From a checkpoint of a small mixture-of-experts model trained on Wikipedia: width 256.
Below are experts of layer 6 (counted from 0) of a mixture-of-experts language model. Rows are named router (the router's row for the expert), down (a neuron's output weights, with its number) and show model dimensions 0-255. Each number is 128 + 24 x the weight over its row's rms, rounded and kept within 0 to 255. Numbers have three digits each.
After each expert's rows: a language model's description of what the expert responds to. This comes from a sample of Wikipedia text that the model never trained on.

# expert 12
router:112071155116150152097079168152148101075124153125100153070173122125126081121105112136134106122133127089151100176102139120113112111129131152155139108139137105086125169092159133102111150131171088141148125099120136116159132099114176166137154121168121145128133117099120133132132113114137128100112124116138145154111120127157168152143110121114119127150165119079130162156137174133160131111146175166078134146117118137105119101090149123143155125146122099120136148131149105149121102144168132123115124135098115117131109127132117121157083151091148122137160161136164074115147056115140134105137149168118123159147129113181153090154117102091136148166153138110123157119146133145111165113098163130130115135105135144162134102136094112088100134118143110113148120119104190124166132141119093
down0:100154146147119095126138145134107130097135123158134150118130104144171070130124147134135116122135123134199101113144132127092105134148122143109109107146147111106110138127130157129134111175104136180123162192150106127141174160096119107146105152136105098127159160095144107151123119071094104111136137123116147101127125126146166083126107161111185150128163098156076122136138149077102163139148115080150161149136131102089123154129146136134120138122115086123136179124086128168148130118123098104136138127100137125133116082169083123120100115101136119153091110124109114109105128106119123123134097108110178108119147149138148105107085109104098103143138126138116151134169131109122113087114098127109111112151149141174112141150156082096101128145150158078139154072141148101142148112122154
Description: Numeric ranges and table cells. Dashes, minus signs, spaces and letters in number-heavy tables and ranges, such as 60–70%, goal differences like −27, coordinates, 1915 – 1932.

# expert 2
router:113122112107098136109105138117129107136150114125102147098131126141128114127137092122132118105089106094118135144085115108148072135137110116157115140111160147123111150132137126133131160139133097154109177135108152127080124164152141124101148149129115129108118127103165131114103143176175083060115136124128106144095126101162144144143148096179172141118099119104129103128116140176167172133150140139107100133125162089111105120106150136105131119150073093151090116103089128141138159155130130111125159128141178137168109127119151146118085159100098172158147110103111107125129117127155149134146104108112108118148121165091140096140084112109129106147102142155117126136154122119091173111128090136126154175144112155134167081157199124097069135122167106164112105139108125134140128112151095
down0:093126142146101124122075084156115121075138120105119082119118153084189106072076105093137153102146175140107119122099117116105134156169102156127127084128128137112120145150159073117146137119163127164126133160124124108165106153170141118104137128117102138121084122122117112157128141097136115136163120128132106147123087130152159152098150143097142150102125115144123118142140134140105094113132174131130120137144115153136111179110101162101101124120193123158153112101132158147103141117102146120118168148130160106144115155176141144136114123103143122157131108135112084131081103090096113152122090122147127106140123159144143145125158130154139140126115117174127154114140168132101118089080149146141146126182083115159147152138136154146122106150116157082162146110097101131143120156119101
Description: Units and technical fragments. Short pieces inside measurements, codes and formulas, next to digits or slashes, such as km, PS, mm), ^{2}, chess-notation slashes.

# expert 5
router:076115120116060109133143105165111139126154112137136168166105170104081123100118132121129163144096159113135134120107114133117105140154094065115117133084099167126065130144148105131101134131084132138093109116123099125136149167120092088093126149094128093166124163136150167137136152129109119143141146163133141108137102152100084159100108125133152201139106091170112111118110108153136112140107149153160140083160084137131142158140115116150116153108133147167134153107101120124109118150121124130113138132120154107140158147100112124142160152155172120150097160150109150147158154107095087137168129119124137145110156122135110179143110113109115156144123106087147177106130129122148104098111143136169129171154135136083177127134135137132104128109141139092150136097144113145113135111147115
down0:096118137122107122136146121101132146094105105155130158111090100154112112086133144160064128177089147106157148128093102132110136104102165106130108124164105137143132114080097081079111122138142158092119135118107143133127138126135164134122154097143112120108117118159166152112105135118148119137116074126144141101158136164153176152107129114110152141104136137129119104128128149110144085178113114154158143136105203154153102135131136118125073132102124161128100127157131135112114135090145153150111136122129100123127118099162163144178123111151157118085076121144150153113157155139183092140112138132114128130164140128149123140114139114087100092108121163102157152140110153088138152139136110146152072180105130143142138144128145115151130116130092126153078100150183119152135146150152129
Description: Abstract noun endings. Common nouns, often abstract, or their final pieces, mid-sentence in prose, such as role, work, development, -tion, -ity, -s.

# expert 15
router:138173127139141129158140045129099179147109120127190123149075126098135153135109119131129109159132089131152091086136137150164159120088155095113108156101129117168125119129121132120115142131119133134123121151134110127162134086138119101152133144106122077135101137151153147102137162108160116132129121149132108166128132130091084094148096148087121177129126114113122101136150112113119120111120142140150107121121155177099138134107134139159112162137199096119112127132097178142149096123123159117126159090098120112094142132182143119122097140164124124090151097140143138155125123100095115122140159105140128087146124119105101130162167132123101093137111080159128134152126145147156144126128087113179135096148144144128133083080155155104156133152141124100122131144131118091081113126086157
down3:141121127117145175140154094133132112148141129138112146147113098095115119138158143139124114081096126136123161133145129139119112111143105116118133119153140113128124139147118141172101119140136109074109160152043153136106147077156068083143154140131148122078144102170115112120152125117097124101156140112124111123086112120152140080144148144174106123138146118099134138119110142107093137167131128158161121124138126097155141154113102153096166119121151128125116116109078129096111057116115125163135098151147080086129146172155106154130134134109108156091160129141128172116116133139097151137124110112130113136151124118097081131119130103134120175155142140192117116142132132154197121127162156131141145186113129134103102089140101130157128126134163103160130157114105131115093099128096091
Description: Clause boundaries and years. Commas, conjunctions and clause openers such as which, but, when, plus the last two digits of years like 19-39.

# expert 0
router:131153130106086099144145131105160140130123131185138071125135157181117126133160144095139114122125106130131116122125128137108128108170146082092107108149159093153151115136082159133167082105117118125125111121108136158114141126131144169113110110069126133116112157163142119131148090099090139125146094134139130098126125134129129102112137129185126125107127148125097138152109087120095128137092084125148183131103116167124135115111092108115122114142117172155152123109138111137138142137124132152153096132119083151128179102113153102135158136146092133106110102109116137186118163157175107113107109125148087108119105104118163128081142124088106127109135142073149116111138065127100128127155106131089170068076115137144079100107117090149141139127136157145130118161143127128130143114138091
down2:137141145112116124140093131128147116137112113159143100134175090087131147134118125124124118116121116128133146113127138097159105134108114153131117140124107143132098112113136102146134150148138112147130196117122146178142124142117131152108133123144087098121168114090116158155136128113123107170140138139121114174129121109115170115158058119125141166121116179124119135114101141137123120085173127140112144083143110147125141064157194126098113159145125104099134127154155157119139127106135121127126129139109156101132114170116160160137095083099140088121113143114082100151168140143133175049112168129099129160100153106098062129139162117138137146112119118137086138160105110079132141166142120143139121150107143144144124100099076126092152125114085095136136101124145135184165152147128123
Description: Determiners before nouns. Articles and possessive determiners opening a noun phrase after prepositions or verbs, such as the, a, his, their, plus quantifiers like several, new.

# expert 11
router:153137133124159110123105146144151113121115140097131129136136152128105118155154106061101091126139168121125097081156116142128112144118085138123142132119109140132157133175131087091103107137117104109150133141124096111119193134108117146124106128103133125174121106084129186171131119166125110118103138114097125096127156102115098106172135142093132099129120084173156115118104137139109098129125079133100133131156180090109149170177108142087166116094109146134127123165115139135139135109117171152125114105151135170084118130173153124137119074111149171134148103143138121126120118149164154110126123128148146142149120116155118092149113119178116136095126086117090114121147145080157100159139127148098110129130114106101100146119124166161155097157106127154114135120130114104173138110163182
down0:143139125139163151099121096111113142175123092155159105151135148142122099152139136149131147209105090101121147118094183175112140133103142064107139142154112119136129124121154125123135156151131133167131061123078127105139133148140113129098145147122124100124122142124140109119111097128118144119122111158147114131112128124121109177121153120094135127117143186130103082147132177126152169147115128130161139133107105117130148161165128132126135167155135141097144138123118102127144101123118130126129118178189109123159132161147133151140130159171106139098098113179129115130146132097148117162126143114113126110161128062137148174135124123082094137129120094159125109139113112197130154160143096134121127143129193083123126110114146165146150146155119171109162118090158101132148103141111133
Description: Second word syllables. Two-letter syllable right after a word's first letter or opening a capitalized word, such as Ju-nction, jo-ur-nalist, Li, E, Lu-is.